Below are experts of layer 4 (counted from 0) of a mixture-of-experts language model. Rows are named router (the router's row for the expert), gate (a neuron's input weights, with its number), up (a neuron's input weights, with its number) and show model dimensions 0-191. Each number is 128 + 32 x the weight over its row's rms, rounded and kept within 0 to 255.
Before each expert's rows: a language model's description of what the expert responds to; "gets" lists some tokens that make up at least twice as much of what it gets as of all text. This comes from a sample of Wikipedia text that the model never trained on. Tokens count by the router's weight.

# expert 14
Name-internal letter pieces. Letter pieces such as s, n, d inside names and foreign words like Aïn, Hustle, Bards, plus Asian and Arabic names like Khan, Shah, ibn.
gets: "s", "d", "n", "th", "D", "C"
router [119  60 151 111 181 152 141 105 147 146 134 173  79 104  82 139 107 175 148 121  90 148 136 150  85  84  98 151 104 111 157 105 131 102  85 137 174 152 145 127 106 142 100 145 121 130 189 129 108 167 134  93 138 137 116 125 181 162 123  87 152 188 130 166 103 176 127 108 125 152 119 113 179 159 143 131 128 115 145 155  99 111  68 151 174 198 175  55 178 118 135 102 151  84 106 115 169 175  53 190 161 114 123  67 135 162 137 120 133 179 136 148 114 192  65  86 131  99  66 102 149 114 157 138 149 137  74 160 155 125 175  73 124  97 197 128 131 126 152 153 161 118 168 158 139  96  71 117 157 144 145 136  92 168 156 103 155 114  75 155 136 161 156 101 121 118 142 130 100  81 126 204  93 122  99  95 100 147 142 178 114 113 196  98 130 113 161 170 137 118  94 121]
gate1 [ 70 147 127  89 151 143 189 113 117  93  81 160 102 101 139 124 155 186 110  94  32 146 102 172 147 115  79 182 121 119 124 143 137 157 164 109 152 120 138 111 118 106 124 133 131 124 140 157 124 147 107  48 113 117 117 151 119 144  66 165 180  98 158 178 151 134  33 105 186 152 159 131 154 121 142 153 143 155 114 125  88  49 104 143 112 117 138  76 151 112 128  78 153 110 130 159 182 151 119  68 106  90 128 119 160 155 139 120 194 164 115 157 103 115 107 164 150 105 122  97 154 124 103  97 115 143 125 155 155 112 147 156  63 119 134 183 131  81  71  79 103 124 169 155  59 140  51 145 160 120 125 126  79 179 170 121 111 147 195  72 105 110 189  61 169 149 124 125 142 145 100 138 105 145 154 148 138 182 112 141 129 156 118 106 107 126 141 133 158 144 154 107]
up1 [161 142 107 138 130 143  89 173 116 198 126 147 136 129 178 150 122 167 101 138 113 134 217 107 161 123 158  73 148 159  82 105 155 113  90 164  95 119  82  86 120 118 111 127 148 174 172 165  83 120 112  58 133 156 144 129 144 158 116 111 202 140 146 106 171 108 119 168 162 143 118 119 140  70 130 154 141  58 166 116 151  85 114 105 110 168 110 174 139 102 114 136 150 169  93  99 128  83 139 111 132 136  74 132 103 146 115 113 113  88  91 120  74 111 140 163 115  82 122 125 111 146 151 104 154 119 156  83 180  80 152 155 163 184 161 157 116 184 155 174 111 191 135 104 172 163 192 104 142 163 147  37 155  79 154 101 142  99 106 131 105  99 108  52 164 121 149  90 113 119 183 142 107 103 149 206 130 158 118 138 128  66 108 106 118 121 112  99 148 123 137  80]
gate2 [148  93  75 129  99 148 107 143 138 160 155 137 135  80 145 126 134 119 186 119 187 116 118 144 103  89  55  96  95 152 145 141 127 165  89 115  93 204 154 118 133 160 169 122 171 128 141 142  98 163 161 178 146  81  86  97 125 161 144 118 135 149  79  60 117 131 100 109 134 137 135  83 167 147 161  98 115 143 128 118 153  86  74  95 171 149 132 102 181 193 144  96  77 165 118 107  61 122 117  87 209 156 125 149  94 128 152  98 126 130 121 117  73 128 115 100 141 126 102  90 156 107 132 114 192 153 144 126 157 174  88 198 129  49 152 123 159 179 173 117 102 126 130 116 121 126  84 180 152 173 108 130 128 126 145 136 133 115 162  73 110 106 135 122 147  94 172 131 107 115 168 101 114 107 138 102 171 131 132  74 100  84 182 161 110 236 101 135 181 122 104  93]
up2 [184 133 100 167  94 163 147 108 156  61  80 142  62 156 175  99 153 113 113 138 106  93 112 137 130 150 112  65  93 139 148 140  84 203 137 120 160  81 150 190 112 134 124 109 107 126 158  92 160 108  90 183 104 119 163 126 141 119 153  99  94  91 139  87 117  78  90  54 104 124 105 125  94 141 123 119 143 115  91  99 177  46 137 115  81 110 143 154 112  83  60 118 132 121 143 148 171 119  90  74 146 120 113 133  99 138 125 154 144 151 170 140 130 158 117 199 128 136 137 189 150 138 139 115  75  65 127 168 135 103 151 193 124 115  88  89 146  97  87 149  65 120 135  67 147 153  79 171  65 166 121 131 135 139 106 178  73 167 128 128 144 186 143 123 152  59 155 153 100 107 111 142 166  89 143  82 121  99 123 101 132 159 132 132 143 165 117 109  86  84 141 126]

# expert 8
Mid-name consonant pieces. Word-internal consonant pieces such as d, g, s inside surnames and foreign names like Gel-d-art and Ho-g-gar, plus words like retired, Great, Kim.
gets: "d", "s", "g", "ed", "ing", " G"
router [164  90 149 124 159 158 138 104 132 190 161 152  89 141 107 152  60 123 154 111 115 172 155 189 128  81 128 180 114  72 125 118 156 129 133 101 139 136 139 128  71 141 100 198  70  88 137 134 120 132 143 103 163 136  98 109 132 144 124 103 157 163 170 184  97 157 128 127 155 204 123 112 138 176 166 130 102 167 146 139 116 113  81 123 155 193 177  88 164  88  93  87 137 119 114 156 144 137 126 116 187  85 104  84 103 129 139 181 170 190 166 170 155 178 115 109 144  90  82  78 164 174 159 170 139 154 109 152 148 121 141 111 137  67 166  99  98 110 133 154 142 183 176 166 160 142 100 151 150 152 158 136  94 157 129 131 144 101 104 153 103 162 138 168 145 107 172 144  97 115 154 183  93 160  82 104 103 178  73 144 170  94 143 131 104 165 116 190 146  56 104 114]
gate1 [172 161 128 157 177 103  92 129  40 101 131 104 139 137 127  96 124 133 136 140 161 156  99 139 158 108   0 112 159  62 128  87 147 140  69 157 108 100 118  95 154  90  90 171 170  81 144 157 141 112 158  93 160 198  99 143 114 161 181 113 149  71 119 171 121 145 167 164 117 155 145 135 136 170 128 109  67 133 118 144 123 125  81  92 126 119 159  68 169 109 113 123 139 131 112 153 131 147 135 169 133 135 171  99 114 124 130 175 151 157 153 151 102 172 105 130 121 105 103 124 146 154  97 129 126  95 136 132 176 136 112 128 105 114 169 155 145 105 180 149 119  65 158 153  99  93  62 135 111 144 135 113  72  91 167  97 148  89 120 141  99 117 191 153 129 182 163 122 124  55 192 122 101 120 147 136 145 158 134 140 187 114 126 165 103 107  66  87 132 104 177 174]
up1 [166 114  97 140 132 159 193 117 143 124 155 133 181 129  94 119  99 166  94 170 190 105  76 147 162 128 119 130  77 194 137  89 118 125 163 117 151 131 112 126 101 131 113 138 108 161 157 106 102 127 143  99 112  83 129 141 158  84 135 126 104 146  81 227  97 121 111 120 156 118 161  82 136 136 100 125 160 140 161 119 115 125 194  89 177 101 154 167  73  96 115  87 164 104 139 133 145 192 119 108 135 181  89 184  65 158 115 126 110  69  90 135 123 134 208 183 167 213 177 108 108 104  90 140 118  91 153 143 172 124 141 109 109 142  95 150 148 121  83 124 108 134 142 135 107 122 158 139 173 174 111  77 153 106 121  94 137 102 113 177 157  87  84 156 120 102 150 157 146 161 140 145 102 151 208 102  68 109 146  92 154  81 109  77 155 156 169  79 159 127 153 110]
gate2 [149 123  83 127 167 192  91 104 138 120 127  94 109 155 119 120 164  61 108 158  67 107 115 151 131 174 113 176 140 122 179 182 133  31 136 128  87 145 130 144  93 169 141 162  89  82 131 112 115 150 128 117 139 126 136  84 138 157  93 121  95 110 112 165  75 111 142 120 124  97 142  85 114 137 107 130 129 138 119 104 102 134 117 126 125 162 140 126  68 121 158 110 154  93 125 156 144  58  76 112 110 141  94 117 127 131  96 154 119 149 175 110 154 131  88 161 159  36 115 162 145 222  89 183 122 112 149 162 104  43 146  85 143  81 140 119 139 114 111 112 128 147 117 141 153 141 219 107 191 133 173 146  97  91 157 143 109 123 154 158 100 220 160 183 133  83 140 145 137 135  81 137 118 180 143 105 105 136  89  80 150 109 136 140 106 176  75  79 143 133 102 146]
up2 [145 179 125 150 111 136 204 140 119 120 138 107 151 146 156  94 122 171 145 162 135 109 161  66 128  91 118 117 124 184 112  86 149  95 127 120 147 115 101 146  99 175 144 147 104 147 109  89  94 155  61 115  79  93 118 170  99  80 125 141 127 143  99 157 130 118 148 152  43 129 105  89 120 142 183 132 141 178 134 146 121 129 154 129 132 103  89 130 135 122 120 140 102 111  91 125 124  96  74 115 116 162 128 102 113 132 115 179 143 151  76 128 195 118 177 175 116 136 171 155  99  61 127 165  99  82 145 174 108 111 176  97 150 182  97  76 151 161 121  92 178 159 120 113 163 200  75 147 151  53 192  90  87 184 133 103 145 177 176  60 160 168 109 107 153 137 102 136  99 175 134 144 146 103 150  85 144 107 127 199 105 101  82  90 101 118 182 122 142 140 116 173]

# expert 56
Word for / purpose. The preposition for in phrases like the word for 'tree', music video for, term for, plus to after designed or used.
gets: " for", " to", " the", " (", " or", " 0"
router [112  86 134 141 152 166 149 103 150 143 180 150  86 157 111 165 117 160 167 142 131 144 155 182 129  76 129 165 114 112 122  87 152 153  76 112 149 113 155 101  89 188 110 147  95 110 168  86 121 156  81 129 168 154  74  73 173 139 131  78 137 138 110 147 146  99  67 104 132 172  88 105 167 155 108 122  69  98  94 185 104 119  77 139 171 187 144  87 168  90 117 101 178  85 118  87 180 169 124 107 152 101  86  91 137 155 175 151 126 153 116 183 167 146  85 103 138 128  84 149 154 165 145 180 100 100  65 155 161 120 188  98 124  82 136  88 100 121 143 141 129 149 170 137 121 144 118 150 143 160 141 109  74 136  99 163 156 153  83 133 116 132 143 109 190  94 134 153  57  80 114 147 110 162  98  77 135 110 115 164 178 105 161 105 120 167  83 178 178 116 100 152]
gate1 [148 112 139 106 132 119  57 108 144  98 161 132 149 131 112 122 152 134 119 125 158 198 103  93 180  85 156 192 111 121 134 170 108 142 122 127 185  81 105 157  97 149  95 126 181 135 118  84 143 150 142 148  87 171 118 128 124  70 141 117 127 117 121 136 168 148 141  58  99 125 100 134 141 210  65 168  83  84 122 156 133 108  90  81 133 110 122  92 114 134 103 122 118 111  86 112 178 137 125 158 139 147 155  99 132 159 103  89 144 172  98 173 125 169 111 151 192 126 107 124 132 158 204  87 165 141  98 137 184  98 132 199  95  84  73 123 150 165 154 113  83 168 144 132 141 163 105 175 195 153 168 163  87 144 153 137 179 166 137 130  89 196 119  91 197 126 127  77 155 137 169 147 169 138 156 136 140 145 127 199 135 103 172 127 104 202 115 137 115 117 121 101]
up1 [146 108  90 139 133 159 122 157 182 134 128 102  80 125 165 153 148 145 144 136  84 123 112  87  94 162 131 167 103  65  89  68  98 140 103  76 162 144 127 152 100 161  80 168 119  93 145 143  29 169  79 108 177 132 113 163 140 134 152 134 185 126  93 127 114 158 103 199 159 157  18 105 119 122  82 129  94 178  69  90 125 159 116 173 137 152 146 142 141 156 121 173 111  80 157 185 118  70 111 134 114 121 153 118 129 103 111 160 179 131 141 143 140 122 137 160  90 114  92 117 175 149 116 116 127  67 115 128 176 102  86 102 104 112 153 116 113 115 147 116 186 133 116 112 121 172 149 109 140 177 130 175 118 156 108 145 149 181  97  69 144 102  95 110 150  95 166  78  96 146 115 130 129 162 145  82 146 133  94 149 103 116 202 171 109 212 104 147 141 120 104  89]
gate2 [ 82 133  83 109 135 117 199 106 151 127 137 107 114 105 138 200 121  74 115 128 107 157 109 121 140 112 144 188  85 137 152 227 130 104 133  83 140 101 127 148 106 118 157 143 141 114 166 168  99 112 125 135 161 168 125  20 103 173 160 104 123  82 151 160  93  77  40 103 104 122 113 187  96 152 113  90 123 107  92 167 114 113 106 125 163 151 144  88 104 165  97 149 120 130 137 132 153 111 108 164 122  96 136  88 117 169 120  67 107 127 153 133 170 143 152 111 155 141 105 136 195 177 155 163 151 100 177 111 147 152  51 163  96  80 128 144 108 116 134 135 137  92 145 131 102 208 162  74 140  62 125 139 103 125 146 172 149 132 111  78 108 141  87 103 166  83 165 145 129 141 110  96 121 142 151 131 165 115 163 156 197 124 120  78 105 144 122  99 195  89 151 131]
up2 [ 87 148 125 153 113 149 157 100 116 144 158 149 154 109 165 161 154 104 185 112 112  77 102 118 177 108 141 137 123 143  95 106  59 132  82 112  85 127 123  97  76 160  93 182 151  94 146 184 191 133 123 126 136  96 143  77  84 158 182  95 147 149 169 145 164  93  63  93 117 121 130 143 109 145 145 149 159  61  95 109 121 173 105 147  94 114 148 182 179 100 158 109  74 172 144 169 154  86 103  65 119 109  92 115 112 119 118 138  79 139  97 115  84 160 137 132  96 129  75 117 164 142 104 184 181  70 136 101 141 169 159  86 132 129  60 183  98 120 127 159  95 111 130 112 147 126  81  98 143 146 118 108 100 107  88  29 140 133 133 109 144  98 157  90 141 127 156 102 111 102 115 104 166 162 155  90 137 168 134  72 139  89 156 143 158 119 126 117 134 163 112 223]

# expert 18
Time-span nouns. Nouns of duration or period such as days, year, month, century, career, season, often after numbers ("ten days", "One month").
gets: "|", " years", " year", " career", " season", "s"
router [144  84 130 133 168 167 157 116 120 102 121 151  95 161 114 155  51 144 156 159 110 148 183 154 114  85 103 159 129  97 110 138 116 114 116 139 160 108 130 131  63 162 113 184 106 123 163  94 160 197 107 137 170 166 107  88 149 138 138 102 124 120 137 130 130 141 110 102 118 169  69 140 162 156  82 171  87 111 122 154 132 128  93 138 182 182 178  68 148 122  95  98 141  94  90  92 174 154  46  96 176 119  71  81 163 179 141 163 135 157 171 163 144 170  85 152 116 105  98 101 158 155 152 133 126 114 114 205 162 107 179 116 154 134 173  84 132 120 166 163 149 121 171 171  91 158 145 137 181 136 163 142  89 151 120 152 158 148 120 130 129 136 171  96 159 112 134 154  74  98 114 191 126 169 118  81  93  89  88 173 158 108 175 164 104 172 134 179 141  91  78 142]
gate0 [148  79 152 133 211 155 117 132 152 121 174 142 133 182 136 167 121 135 174 123 152  95 111 119 181  62 156 152 139  88 133 163 152 143 111 152 154 153 101 103  69 104 129 149 132 115 106 170  93 140 108  97  97 134 149 105  79 131 138 121 156 125 159 181 123 195  78 100  78 161  77 126 152 140 164 152  92 144 171 108 202 178 124  83  74 147 146 119 112 144  93 115 154  64 136 165 141  61  67 117 133 125 125 123 135 164  65 178 170 176 128 168 117 159 160 136 134 146 123 141 133 171  95 153 112 127 102 128 168 106 187 129  61  81 109 168 117 170 155 160 116 128 108 147 131  94 107 136 104 160  59 109  71 200 135 152 112 165 126 147 147 150 148 134 106 162 129 135 122  81  95 113 102 118 119 155 112  64 195 110 147  77 134 189 112 125  84  98  93 148 154 138]
up0 [131 190 108 111 159 128 142 132 191 105  73 102 146  82 172 100 110 187 139 142 150 141 133  96 130 120  81 169  93 139 168 145  81 101 141 148  90 178 126  69 117 118 102 152 125  88  75 156  95 164 120 118 171 123  88 131 113 138 144 177 186 135 129 132 125 151 122 121 122 188 108  94 150 128 124 146  91 144 167 141 188 112 161  49  84 127 121 163 137 184 181 104 132 127 118  78  88 171 113 132 160 162 119 176 122 128  98 157  80 129 159 127 168 160 114  99 188 169 132 149 142 221 164 166 119 128 120 171  97 110 141 189  73 114 106  90 102  79 109 145 143 172 116 205 111 120 124 195  92  78 114 118 106 172 135 163 115 186 126 136 118 175 105 160 118 151 136 152  63 204 100 126 121 164 145 148 148 113 134 114 168 129 128 152 126  85 108 128 168 161 134 115]
gate1 [141 132 168 197 129 104 120 167  76 217 145 115 149 169 129 118 109 130 134 169 141 152  87 149 139 138 177 111 102 130 116 108 145 129 105 129 111 207 189  61  99 141  49 199 169 123 125  94 153 101 174  84 149 112 140 135 108 132 144 128 120 126 141 124 117 118 159 113 131  92  58 145 152  94 121 111 125 129 119 145 156  86 108 118 131 165 105 134 153  91  88 122 108  87 142 148 190 103 102 171 114 130  17  95 139 146 148 139 142  88 117 183 115 127 132  65 121 118 102 118 160 197 153 147 121 178 100 152 157 114 129  87  83 144 111 191 160 150 174 187 169 119 118 138 143 129  62 178 147 148 107  95 144 154 122 118 153 165 165 124 140 185 105 114 123  91 142 139 102 163 189 143 168 146 159 105  97 145 102 103 149 132 124 109 127  64  62 119 155 152 116 184]
up1 [166 151 165 109 108 137 154 171 126 159 149 102 142 150 119  82 131 133  96 111  78 105  95 142 133 175 176 140 100 111 153 121 121 192 121 146 134 127  92 153 143 172 109 146 142 129 140 152 128 119 165 119 145  83 124 138 125 134  83 122  77  86  88 130 156  92 108 167  55 168 101 137 115 107 146 165 107 180 167 111 136  90 101 145 162 162 124  95 163 110 124 154 112 104 105 169 122  89 181 130 155 164  57 104 201 117 159 140  98 185 171 129 140 155 165 110 126  47  93 155 117 157 139  62  58  85 123 106 122  81  88 101  98 121 136 124 137  48 140 108 157 174 127 106 138 158 121 173 143 148 103  74  67 158 136 136 100 210 106 153 132  67 148  53 131 153  67 164 113  50  95 110 162 111 145  98 147 118 119 167 164  87 120 124 147 116 111 123 124 186 107 134]

# expert 46
Adjective suffixes -ic, -ical. Word-final suffix pieces, mostly -ic, -tic, -ical, -ology, -ist, as in Botanic, Mechanic, Practice.
gets: "y", "ing", "ic", "tic", "ed", "ist"
router [160 103 155 141 117 186 133 102 113 173 135 136  88 141 117 152  94 162 144 126 132 189 138 205 139  82  96 157 100  74 133 169 141  96 134 130 152 156 156 119  64 156  99 159  83 122 192 120 128 170  89 126 157 159  99  68 131 150 155 119 139 128 114 121  77 144 110  64 137 164  88 120 146 185 127 152  68  82 136 181 125 130 114  89 150 192 166  83 186 112 115 106 134  97  65 134 157 185 121 146 176 172 105  78  75 171 138 138 169 188 116 138 128 179 123 123 141 107  59  93 171 174 132 164 137 118  96 189 164 110 186 101 127  95 170  97  77 112 144 117 138 146 144 194 132 124 121 166 154 151 171 135 106 150 103 133 165 150  99 148  79 140 139 135 120  99 139 147  96 102 138 137  94 140  97  82  81 131  76 172 160 136 177 119  82 114 110 162 145 131 122 116]
gate2 [ 87 144 157 149 119 118 118  94 128 113 114 134 143  83 121 178 120 189 174  93 167 134 156 210 177 101 130  94 115 144 129 135 101  78 107  71 151 177 159 100 129 139 138 101 105 133 105 122  96 150  71 112 142 134  85 113  80 141 104  99 134 103 135  92 195  96 105 166  97 120 128  76 115 132 114 145  87 117 137 159 123 161 127 104 116  93 160  99 138  49 166  71 101  94 119 133 131 106 149 134  72 153 156 131  89 119 162 128 158 136 140 175  85 125  46 117 187  90 126 114 138 158 120 103 139 189 118 196 141 118 157 128 109 118 165 132  87 116 185 171  94 132  91 135 124 133  82 114 124 144 158 107  73 173  99 110 146  72  89 121 102 133 110 111 179  84 132 104 122 160 118 167 111  69 162  94 178 139 127 200 113 159 150 196 174 108  70 195  93 139  90 123]
up2 [169  99  91 147 135 121 119 102 216 166 119 149 179 128  88 154 170  95 105 181  83 130  78  81 143 101 146 121 168 108  75  71 213 131 167  73 185 168 127  82 137 134  59 170 181 125 126 162  55 154 115  55 137 125 133 119 100 133 138 121 110 153  82 124 126 162 122 136  74 110 173 124 151 129 107 130 123 201 136 108 109 147 138 134 113  89  83 130  66 166 131 139 116 110 129 158 130 147 100 135 155 106 111  96 114 147 116 161 165 152 145  75 158 127  91 120 133  72 123  84 148 141 170 138 184 142 160 131 121 174  81 140 110 142 116 103  63 191 141 144 160  71 111 163 127 125 123 108 124  79 177 161 170 180 161 129 138 114 129 114 164 163 102 125 135 163 158 120 144 153 103 161 116 128 101 126 140 127 194 148 102 148 157 144 151 151 146 126  56  73  86 120]
gate3 [100 136 161  89  92 147 142  82 118 166 160 114  75 143 137 125  79  90 179 141 123 166  82 176 196 110 156 150 164 105 118 198 146 109 119 149 135 203 152  32 122 135  90 103  86 106 170  60 113 149 127 158 161 128 141 156 103 151 138 150 122 139 147 117 125 116 132 130 158 140 164 133 168 137 104 111 127  61 128 151 127 134 111  65  88 143 142 151 165  86 150 137 194  98  96 205 167 121  97 167  93 144 139 130  78 158 148 199 110 130 134 172  97 167 147 122 154  91  92  98 149 149 167 168 166 132 109 136 147 115 111 177  99 149 138 122 126 198  93 145 145  95 167 148 155  48 114 103 178 100 149  79  91 115  96 111 154 139 101 105 189 133  97  94  84 102 123 119  99 170 161 134 161 116 129  92 169 103  77 112 153  94 178 159 111 142 135 155 119 154  92 134]
up3 [ 99 140 158 103 134 105 100 170 170 138 109 121  55 189 100  52  94 144 159 135 113 131 164 160 108 136 121 162 132 103 109 202 169 136  89 140 170 153 124 130 160 131 155  90  65 118 172 138 181 121 182 126 225 135 155 111 115 170 135  86 167  96  63 143 125 128 141 157  66 144 130 144 151 153 120 176 137  82 146 120  87 134 101 102 123  96  80  93 144  84 100 113 184 101 163 186 111  71 154  93 146 124 138 129 124 113 159 180 154 164 111 131  76 124  96  78  76  92 137  85 119 121 122 142 157 185 150 122 126  94 140 115 170 112 103 137 125 111 106 155  92  90 107 113 103 140 115 192  56 174 147 157 125 137 126 188 141 161 174 127 102 124 207 128 135  51 107 117 141 185 112 130 148 133 125 133 163 102  88 122 122 110 180 136  97 114 144 105 106 156 145 152]

# expert 19
Line breaks and headings. Line breaks ending lists or paragraphs before section headings (==, ===), plus sentence openers like It, Although, As.
gets: "\n", "==", " as", " \"", " was", " It"
router [101 116 130 134 155 170 167 126 120 113 184 137 126 148 121 142  91 135 136 105  94 156 138 166 104 116 112 156  99  76 119 145  92 121  89 120 161 129 137 112  66 223 102 214 115  94 188 116 110 176 100  94 162 142  83 126 171 103 134  90 120 140 126 160 114 108 108 110 114 150  90 105 143 151 123 151  71  78 120 163 135 103 100 149 130 140 145  73 175 104 125  85 147  94  88 108 148 110  95 138 162 128 120  64 101 145 143 149 138 135 147 164 138 183  71 101 117  91  51  81 170 115 156 172 142 148 103 217 139 119 126  94 175 103 129 122 117  97 144 177 207 119 188 128 121 142 165 171 155 159 141 134  77 124 121 128 165 132 105 120 115 173 121 123 183 138 181 167  62 118 150 157  99 120  75 108 108 165  91 140 166 124 151 130 111 147 116 192 201  80 126 152]
gate1 [152 100 134 174 148 163 122 129 106 114 161 123 160 121 185  95 101 178 168 119 111 129 175 135 156 149 105  73 139 169 113  96  37  72 162 162 113 156 155 150 162 124 169 122 103  95 173  59 128 162 126  87 102 192  48 192 148 105  65 148 174 148 118 106 138  98 118 137 107 119 154 132 141 156  98 200 111 142 132 103 145 135 120 133  86  92 172 104 165 135  97 103 160  91 127  35 119  93 120 142 155 103 149 100 116 133 181 170  94 146 109 113 134 112 125 132  93 143 108 119  99 120  84 137  94 143 150 193 127  85  92 141 131 123  64 157 145  94 103 153 181 133 131 126 160 151 104  77  86 127 110  79 127 129 114  97 142 181 120  97 106 110 147 124 113 108 128 117  78  83 108  98 153 161  96  92 188 114  96 163 109 111 149 162 115 186  65 125  67 112 125 179]
up1 [172 135 148 121 161 150  56 155 157 163  93  86 157 193 147 111  87 145 127 138  93 117 121 104 138 119 114 221 176  76 128 134  70 175 119 135 134 113 103 134 122  89 113  80 145  93  81 154  94 104 192 194  67 142 137  97 124 165 118 119  55 133 169  49 120 124 151 145 122  97  93  98 146  47 108 136 127 147 137 151 124 173 141 152 109 139  55 103 118 201 127 170 150 142 128 119 110 203 159  70 126 106 166 154 147 158 136 121 134 152 146  76 142 132 137 112 156 117 144 168 164 101 121 156 110 124 172 140 133 116 156  98 112 151 121 169 183 117 134  99  71 172 133 175 157 141 105 119 158  75 157 129 149 140 122 135 120 180 177 171 198  88 150 109  92 109 131 160 123 157 132 136 136 135 143 153 138 202 116 158 119 129 187 125 106 148 153 108 142 157  89 143]
gate2 [106  97  94 152 180 125  74 189 132 158 160 194 117 171  85 131  98 154 131 117  45 131 127 164 148 102 119 104 132 144 134 138 123 118 140 173 218 152 165  62 159 118 166 171 183 107 205 100 100 124 130 103 147 134 117 159 158 162 164 107  77 107 185 127 135 170  31 130  88  79  82 143 138 130 108 133 179 193 175 137 143 128 124 115 140 152 188 157 108 136 126 128 144 103 102 148 121 117 132 133 147 119 176 120 154 136  85 143 143 137 164 152  89 117 125 171 119 180 113 133 132  73 119 149 153 144 193 104 121 103 169 138  58  88  90 132 160 127 180 132 115 140 144 125  66 122 122 112 117 161  89 148  80  98  93 100 129 152 122 149  79  93 128 118 152 151 131 138  69 126  96 155 117 128 112 106  73 104  77 168 146 152 140  73 132 121 135 163 102 106  80 180]
up2 [146 111 127 149 199 103 192 133 116 140 180  92 103 161 162 129 150 122 170  94  75 131 166 113 110 178  86  90 132  72 164 147 137  52 137 116 146 147  70 104 194 114 107 107 165  82 164  82 132 140 150 114 127 126 121 102  96 127  87 116 121  67 126 129  95 111 105  90 164 102 201 147 149 146 113 129 136 127 166 124 157 131 124  95 131 122 147 115 148 158 118 118 109 125  99 177  92 149 161 137  89 167 176 138 127  84  76 153 167 170 114 111  81 127 118  90 150 183 120  69 180  72 109 135 140 168 174  89 103 153  79 163 171 115 110 145 124 165 117  97 120 139 155 149 125 104 154 113 180 146 158 138 134  88 166 114 135 106 139 119 110 109 119 202 156 194 109 132  62  83 107  69 140 100 128 116 138 121 181 131 188 149 113 101  89  62 172 167  77 150  84 161]

# expert 50
Coordinate seconds and numbers. Seconds values in geographic coordinates like 46°4′24, other numbers and word pieces after a or an, and opening quotes.
gets: " \"", " ", " a", "th", " 30", " '"
router [111  94 147 171 110 148 143 128 129  99 140 160 111 144 137 138  82 128 175 132 113 179 162 179 148 101 134 170 128 118 118 109 135 171 101 126 183 144 194 113  98 154 124 181 118  85 203  70 122 196  81  99 180 187  74  93 146  91 140  99 155 134 152 165 132 118 101 115  88 132  89 110 177 153 106 155  61  79 111 148 145 108 134 147 118 172 182 116 154 103  92 105 153  94 123  81 163 158  73 116 141 124  95 117 136 197 166 141 149 139 171 133 166 199  68  83 119 145  90 112 161 117 164 177 132 156  97 123 167 121 162  79 139 103 159 112  90 160 158 190 110 110 170 182  61 138 142 149 152 127 148 134  66 141  91 114 146 122 136 178 113 161 152 112 181  92 172 142  85 139 144 174 113 164  98 121 122 115  91 160 148 139 136 130 124 193 111 145 148  96 119 101]
gate0 [105  69 112 126  94 138 123 140 144 113 101 123 122 139  93 152  72 119 151 112  94 134 108 139 117 116 182 142  71 140  98 129 142  85 128 118 131  89 203 154 128 161 163  94 122 117 116 130 172 181 156 133 123 170 160 111 174  66 152 155 179 125 150 105 115 164 121 143 134 125 171  85 154 187 157 172  57 147 101  95 152  69 164 118 145 161 153  76 144 184  85 103 147  56 131  99 125 125  99 116 118 113 136 147  58 113 106 121 188 112 114 159 100 140 124 167 102  79 115 121 167 139 180  66 168 153 116 107 107  59 169  78 100 142  87 102  27 171 140 163 176 106 152 152  67  95 151 174 145 109 205 147 137 185 149 166 138 115 138 160 100 129 107 180 140 104 145 155 116  98 152 157 116 131 122 151  96 129 109 136 128 175 155 159 139 169 140 144 150 143 161  99]
up0 [197 193 102  84 160 162 124 148  72 116 131 137 127 149 168 188 173 137 113 107 151 123 124 122 114 161 128  97 112 110  55 108  98 128 137 122 127 196  43 152 102 130 185 131 119 138 124  75 142 134 174 167 154 128 127 175 162  86  84 105 172 143 115 171 153  97 122 153 159 176 156 172  72 137  23 103 133 145 121 155 138 125 125 113 168  67 150 122 132  60 142 126 118 132  96 140 155 140 133 130 159  86 140  71 145 125  99 122 230 144 124 133 161 120 152 124  78 162 108  90 162 165  63 117 149 112 124 134 141 166 136 111  91  99  99 133 156 119 131  99 114 184 116  93 166 139 100 141 162 194 108  54 145 145 116 138  72 128 101 130 181 129 110 152 175 156  85 125 125 109 103 115 103 123  94 111 127 112 164 163 150 156  90 128 129 144 155 146  74  84 107 150]
gate1 [116  84 103 151 158 120  56 137 122  97 137 173 135 104 132  68 123 171 153 137 161 111 191 130 153 109 164 168 125 151 142 144 170 129 108 117 174 157 103 134  44 118 140 189 127 135 129 139  87 147 102  99 110 227  99 138 132 101 143 139 175  92 198  93 125 118 105 144  93 119 160 127 127 176 145 147 155 122 139 160 151  74 167 182 135 179 141 158 127 198 122 130 108 163 120 104 137  76  59 124 133 111 153 126 149 143 146 149 131  75 143 105  66 155 122 154  84 125 108 192 128 121 148 144 147 167 128 134 119 153 102  99 141  63 190 181 170 185 108 151 129 153 151 121 102 133 115 123 155 110 156 161  60 126 107 140 174 134 124 155 162  94 110  85 175  95 180 172 145 161  97 119 121 112  95 138 123 159 115 220 159 148 130 122 123  74 105 104 152  89 146  69]
up1 [153 154  84 129 132  93 161 115 127 162 123  89  58  85 165 126  84 124 120  63 163 176 102 150  89  80 153 143 136 115 118 102 114 106 190 166 148 160 109 107 111 130 167  98 139 105  96 131  98 132 163 137  96  70 107 185  91  86  65 125 176 142 130 157 115 142  98 113 163 139 151 157 171 108  77 165  80 114 161  82 157  97 136 181 141 103  82  93 100 102 119 119  97 136 155 142 143  91 191  48 116 134 144 154 143 186 111 136  97 109 160 140 119 128 119 118 124 107 106 104 104  65 178 140 111 113 127 122 134  84 179 143 198 222 157 156  89 169  76 137 120 159 153 138 151  92 134 195 135 129 152 115 146 124 134 128 171 102 138 120 132 134 144 146 136 162  63 155 124 150 114 133 150 169 165 106 137 101  66 115 145 122  89  91 137 141  92  20 140 116 121 166]